Experts of a small language model: 64 experts in each of 8 layers, 6 picks a token.
Below are experts of layer 2 (counted from 0) of a mixture-of-experts language model. Rows are named router (the router's row for the expert), gate (a neuron's input weights, with its number), up (a neuron's input weights, with its number) and show model dimensions 64-95. Each number is 500 + 40 x the weight over its row's rms, rounded and kept within 0 to 999. Numbers have three digits each.
Before each expert's rows: "mostly gets" lists some tokens that are sent to it at least half of the time. This comes from a sample of Wikipedia text that the model never trained on.

# expert 12
mostly gets: " Bro", "ä", "ö", "а", " Animalia", "н"
router:435550502523448528469444503476446539521477544509554475495528507520516470603486481475539523529491
gate0:453583535464552477436550493516520483479474510494489465548468517544455505438539455570498506466502
up0:535437492549539488508535504587476448502486580472445508481485489479466482549478507523463521555529
gate1:554453541507529460428519371485499545522479550486495561513407475477446535439507577497488497508481
up1:497489498547475553478506493460486503390516551482463485528516534503557429408420478515451482509434
gate2:548514525518476554491535473534462499580533488498515575447507485522541463541481479563536557475388
up2:467498510577502493493572518465485439494461477558452515455550522462536518489513492447465425433457
gate3:462499467456629541502498557497445477475571487478483497484474591500491460500419509501522546474451
up3:538516491506474523521514532517520471511535521564440468427495465524581541422490492514539459526536
gate4:478436477537508488471572459550429493539458519483534487443510474437410506584452542485444471459562
up4:463481507453504482442494498518491499438523477435524440491479466510472508439470499518485599461481
gate5:500493461549559557489534508545482556435500557521399414530497541462462544465547563473461515477526
up5:484505487489484506504518442463462416449453491505578522469549506527479603565526472469513603484571
gate6:433497459469512493573405511448505534524438474519499449532554506493449486515542484482529540562464
up6:521475490508467510535488557450575480496487470507512419431478578468474551519473539505466551522532
gate7:515545480502524543482465503504453506471518500540484559488542542520533452485483510546554457481447
up7:496501505506597511468518490497510463566495540537488522448545513464522564568497500503507462443395
gate8:466505476479576555444420499485485454516558444450502530511437465540462482516518388516486505537558
up8:549530532533521563474494524569495517517562557543522490522498526491414575589550511487475463511561
gate9:469505458492529566424505496513527514491453526430539539481520464407491516444529552422435448525474
up9:545572440429489573527463514520554453503496482503468404484457511497493514510548500540517478516508
gate10:525508445492551526509524445539538492505452533458491488471515506503530514462457497532513537488529
up10:487496514454528506565596465507483429538401532510475529544487421521485495521522451470520517475525
gate11:535420461422576547467449469519522548469454514453506579562516555478474562570491505474447504510434
up11:468484596473507468520535454517506498553514506468467512533468538550497492500507544464435532528488
gate12:496559518474559525503529546513463483413527468495471450505471541482507544488481478495498455445538
up12:554458485479454468589510521473548431451556413483459457413524467526547483562487494480511546566486
gate13:513476557505518498595515489474498510502511565507553535563479511444525541513411512559434505516518
up13:484465538536569549547486528432552518466528558519514536542507504483551522460403479510507503576540
gate14:535501533488516483460466457508522491445514460436496457468490516525492507487481440495499510501501
up14:502485477479556508521584577585521496494439527553498509515491552499481534516500516496434490494497
gate15:475532495466465582502496484445437484586467482506479492451508548448488594485468473484530480432533
up15:514592516516517511509543487510532510521524467530444450480505513493559472530460512467498473487512
gate16:506418538491496486458512532469520560509518491474468511501455498512521531556519536473444494426468
up16:548466550474486521453494446536484444523497527502567475489513532441511493552586490428455449517460
gate17:486478459504521451417518466550519523444436511492558498492528473605508561474486488509466519511449
up17:502517581493494456492513492518488467579458516508485488425562571459490486513423443477516518455513
gate18:513439419522418506490518515504496474510462482560481484516518564503459529462484562575484450524526
up18:479538529445546499496519516545545508528505436466499589440480463537497464511551439446521571490444
gate19:503496500499559538471530440438483481534435589504518537490530504527531474446476468378565491486456
up19:552568443547432524575497437493484489522521445521480535523603524471455471507498453495499488399509
gate20:439519466526497568517448536477474522488522429454463526443479518532479547467460545483471498446489
up20:468515511476529454485509461554528533586498587475534497496529409460496511499452486470431537440512
gate21:469441505526530472534490476524563441578474496457477468517476573523466470476517448437481508566433
up21:476510479532485487543477597468496508469493494429493509492548540512555497443550506540568495564465
gate22:501530567437461514521496442551484571422475483573461500470572464540469466462521472452549474600498
up22:543555573474505511527458473493451545489495502558514548472563450462489491478482493499527447498494
gate23:534492442513538569501535439516571499475511479468492512518511509503543452430438484541491503536514
up23:477615492516493494477487500471497493506487484459574519537501457612528522545446521552576504508522
gate24:495491497530518535501471520527488525522521486511529508495491508482555486490458471465519582502480
up24:571451515554491567499473496557442445478431426537469571489494492499464496482558474454510471497511
gate25:481594492505457520435456511516452459492544496440504520549525547519427540549405447497448458442538
up25:522472546530490471513581560539467544523556500515485559445470466453447500513467508471491499533555
gate26:487591451523455462525454540468509511537495536508558448453509397559525507547519472508555520521496
up26:435557459454523547477477585500526555474450433478488555549496471515508446495503530522509444488526
gate27:514519493467475513486498481526514535444478460506497460496529438559469489471540540524474494495475
up27:421472445559406524512444443505536580538518429484498434466540465529440561528509518478509494511510
gate28:464515521513515434487506503513582544569501495514517514560497533493547481510462568510507527570568
up28:490528486499404418465451559551481573510477550507452422449515520524429483416465497442506453564469

# expert 24
mostly gets: "ş", " Democratic", " Labour", "-N", " cont", " Republican"
router:469495465520544407453451462476466545538470551527589506522480484467536539514570527466519537462519
gate0:534524489489507509447475468484539445491466512546592434557541488495532540472568476438498427572543
up0:460530447496457528525493459521456536465412472494543519556471489466520587493518524520483538428523
gate1:563459520454547440528549501464564509500476423453517530486502582539557516442476532483464539552461
up1:532518532519492521534500513482505481494551537522513529541517487577491486557469508562448492520493
gate2:491445486473503420432493498471497526478448505454556450486506544466440558451501477499468560550413
up2:453543494538470454475496453533403545513471492543529456516488436470463534447454522499479504590514
gate3:488441491438501538446482486517477518452506477481400551521493523517468448516399519487450499489500
up3:553452547578553516503475493498505494444539497529554429478511475493474487476574507468494479519492
gate4:554505564524488497482541492532528517515577510537504584497512508488409472464518495499496499485429
up4:474492467535512535506540515534440504492538495516552535530418501540552493533518492581545565520496
gate5:529536527560526516484480552423509542507515521471474540547476476475508472515498463463501525527494
up5:514578567484551471466496509442440489527480513551493498557463409412510548442444538480589451505538
gate6:522495425472569539553415507545458494517511513453530450400461490466446469538576434449435474515476
up6:478528589499443527582474495511560448493508481476500576569548511514516484504511469484516503465499
gate7:454497473529444517463539480457507507522434513464509520433509458432491494459467468499501494504450
up7:523539501504485543493567537446510437497450494563419455475536525471477481504526478528476560515506
gate8:562477457509466498486569521467474525435552467452521516468548465447570534481515466542464585571531
up8:509483557484528520544445466536546501483502463468442501561471452478463518465560555541466518562523
gate9:590469481479502425556423432613530463542542473520572489480475482484443552527456548538526526477515
up9:543422474485495439497421527624466467515464472533557457448506457502534540490486505499534509492558
gate10:567510565484491465521519444411504551421527482453533577488559455506526515503506471488460523500537
up10:545469521396451517567482440545495444459457536417504437520455503514412511554441568465402514486435
gate11:439509519522539493485533506491403572555535603521459547495524537511473495486469558527496440530549
up11:487588499504481501548450499494519498533524496533476504449566504502504555534545526487471509600524
gate12:495516588437582514530511417465515533510490428507503493531504447499517440544543582425506526474443
up12:474525565478442432495504486462576575491423534592507510514463551496453552409591523570509496472439
gate13:562563534446503433501520416522501525497531497497556554474556546515503542445467460452443468514530
up13:515495542505432498472527504498484446556501523422485463488505534459474602484485498472425564502495
gate14:544512531523583558540456428502524556448457470493502552507483514467496477469517504510485489468467
up14:465468502435438435525594486550502428486556515472520497515505475462436475498451489506473553443459
gate15:444515507473592568493506524513463534470518490501450577444538552532474526415543459526528493483503
up15:509521510503556567532517469432455504471532462481509448522537559498437516465575491498511486552478
gate16:499516497410452523506444517513425450499550454567474453502467502491479506402521446536532520535470
up16:532451495478562540471503476506456586459492443483536519508473552552520479530452537545500533509578
gate17:458591499539524483415448470502510465540574483483490476476525465489533548436455552543522537478533
up17:461524530509450530517523494531490528521510516525524448498474466529508537544566542523499499505481
gate18:455518529466497516533438487524491544536454474514542517505463507475482523569500550495480444442530
up18:446520445451634497574497542463510535491507425508562527522491462495580543452572580454511453469546
gate19:588487532520545494428464485532475470538533450440462573504551556529523529437410596541496458418495
up19:489506531500521524517533487446582483494488493461470461547564507456450509453452472533518420478522
gate20:502609399505532536454514447508508445517491507449451428540489414458486487504527522504461559463421
up20:513470472498492477482543537498515558484400513558446468455490508468492574466499405510478481454502
gate21:461484529520532511485527424499509494498526533458500471439495498482541578438518527509487499479537
up21:485486498493556494539558459562450468509530550449567535502383533462496516527518565436476579516496
gate22:482499493443515499499425434472514477521454490480491534475495535487523578496464473508454582441446
up22:513470446475534531468506498465445504488476531504549538484528564528537501466528572458460503448553
gate23:537444566456461481559571488467590504538514494547469571495476519519484501535478530451458521529515
up23:520485527594468445481570479500521587522465479516530555469563511418456551535565519458558496515524
gate24:559474502486521468528532513455490607568578505455540542501489570521531453570494465495441522566475
up24:473554491539447472433515588463469516569507519534544497496544441571524449517488501507587481542480
gate25:583557465404533497462482510515538528512474509526452507523545456513568474499483521501460489493533
up25:590513491528468465537529520592480468544519479460454465518494439510488547506446453574546504479542
gate26:587502530535521501524439497505539430466523417495530515547446475462519419559536522377551481533564
up26:493524528510526518499498509553538552584467480453486414531475507546427508534457490418476462524531
gate27:503505532484449468496538442468512531533445499519452582490539501486529569513514524432507432414503
up27:514523557459463488478539532527495432464473573463489503417584505565464517453526468468478454584448
gate28:493537577445579514503541428517537499555496500570507461455529503462458460511513549459472532486438
up28:515499508452423499461504525482517526520544522541504479513567564506612473500557497469535421495532

# expert 23
mostly gets: "oph", " 1–0", " Ak", " Mat", " 2–0", " Nik"
router:469489510485536447533453491461510559508514491548600498446497499550517466517530496492531538473457
gate0:469537512494504455539519467418489534416575499536525538490492485545492479466534466449489549495463
up0:466548492509516516551528476520451527493501469521514511456507477500442467537471496477535519423536
gate1:519522506485548491524505479481630493458494512539489470497480512472489495417458507493437534516481
up1:506471530509491445493509580468481516566473443508486533521549479540506452461481513511518460511479
gate2:493557524447514432549431443411471449436432490590534471496477521488583473489484366520508464511529
up2:612529456454507484528528532480529412449527523503509568522486436517547486515461509510499504501545
gate3:460531463452472525544503448532521555464455465464573530541536511485491454485521542492471466478538
up3:500415576562504423438564510546495471566531511514518536530560473545529500499489487535475472492489
gate4:531491448529489511473536550554520498553421512521505498482511470527518501537475495432515467532426
up4:479482435478490533462489453447479527457515510440547518417566456490535477520536469557464494446493
gate5:482490524508536504573456477492481419544587455520492496503545437530541481546515461544493487572434
up5:439545530541546501518510438543456407509452509543520520517464467521461453596491499570487484460488
gate6:508421454530525508522499526463512466525559537489576475547446548498530524510518445466496512541525
up6:514447480419497469470497397455465478482511552500506517461473461516522550513460483553467552547523
gate7:526471536515465512514500486493484492451523490524522523513501521503460539454455568439439503526518
up7:563509524463499496449528467512492517467488542538491587451482585486479596478512482461453471564465
gate8:505531490530606500467549428446576507436456511451463463542547553587513488577468487464506490490522
up8:554571484520514492540464523475501481530395436539505533475479507502434515548414500511457511454447
gate9:460550547477489538525489517456491563444460499437553484477439495541480519442482536536537549586518
up9:518485516551519421424472509496486548478464431502481448463521466464529431569460520449483411475560
gate10:509408490533452563482505481510541474488555516457523447570500537558531488605522450464507473418413
up10:507503497561514553483529447532504539564517459541474551513501451551497434428468551538495540542534
gate11:561525546435575496537549456495514451477415515413492516559520523521495489530520481474442475483426
up11:484532488471480545442463475429627497556462502487489427455587423503542484496489558499560487525498
gate12:539490524564600466498540504503595495537542460506460437404510477509520557517452556507446498487570
up12:490465480534493490520452469437500456503456493531519428450542514492577515483553455533561560468504
gate13:515488519523551571537501435466465505520481521426501524424507516469497502475426491504498456532460
up13:348540511558525547534492449491490521512571487475539529511533566451474520457524507447469505460498
gate14:481524546468466565518528506504523587527485556394541477527506595509483513530573476498543473525481
up14:546468489507487471393483499463529494546504395552510546421543481559534511453511534575528468507474
gate15:471379565501532480513425525515508440437524513467462464503537500473486464501407527540454510420489
up15:575476501479560532492528532477478488506448548544578518525536488472601499486506511474441493529546
gate16:430528436482543503502553524483490463520526555528508568433532496477519544455471522484523486522544
up16:546495532540480536575517463501450562482509489494409485562537500521520448543534464490557505490468
gate17:521486490547509459548449564488519521517477554579601504552466512453479522521470526481507458537499
up17:484496512500524481407552537592515468555435556488528506534507520579515483539445511483464531500477
gate18:475486493487480453440486515486530462425466491512455576501492545556462428488474500531510473468502
up18:527441495504477447479459514471481475480491570588576454498497433479439480532519540503552524475532
gate19:488488506448516526514508471571488471452495506514521483435528449516449566532600466438506543477572
up19:427463516498491485582429503445514491527536456482468471505483480473534467535481509522509514558514
gate20:533549507419519481499489451562479519474528549416489575493513472569516551416499466504464575450490
up20:545530480508516513550511492553517463518501456497469554446425511604522503461493420470536511507562
gate21:508502564534529464497476459454488592481490528521449527470544511526452467479416506546515493514411
up21:537472417514460536548541480582468574522528536519522518484502491449457543484474500437550515458463
gate22:497570501550492461474521372479561527486543572511518504509527496485506532474455520482489458483419
up22:512483530453559497520483529488457458537523501531490471498410507584510550448458542465500493527454
gate23:501541540456510501548477482507449437491470503434439490574516492557442478490457480559494515446565
up23:522507547459568482488495530483554532481473471509466514523538532542521589466522507471526547511509
gate24:507505542534539513461487466501509483540505566463460539576457472469502535478456519562479499543573
up24:489555492469521488483512496533450552514549515566471549447483514554544459502528512559543543471439
gate25:474528486487481444456440534516469478495554513471491507444543475547588486541449478509543501489434
up25:408495586531484427471497508434565517523454506512479423527515495525546471486521543493518453565500
gate26:480413517525564510558509466484535520565505548504462447512515541554530518540541466497516494481497
up26:503500470404549483526481542574429495478507452469460476592461479503534437542534510494529491485495
gate27:515516500517485483576474489496549483495518485485477474434471505552535571500572531462459555492488
up27:547492518467503525597440465545487437515501482449561471474492453467510576480553510505474538485444
gate28:522506498549495545547458514428489467548469469498512516508525564475542464450506487471404538550489
up28:603496515538563539526438500456469535507516453540503515451530537505482498457474528508513583477512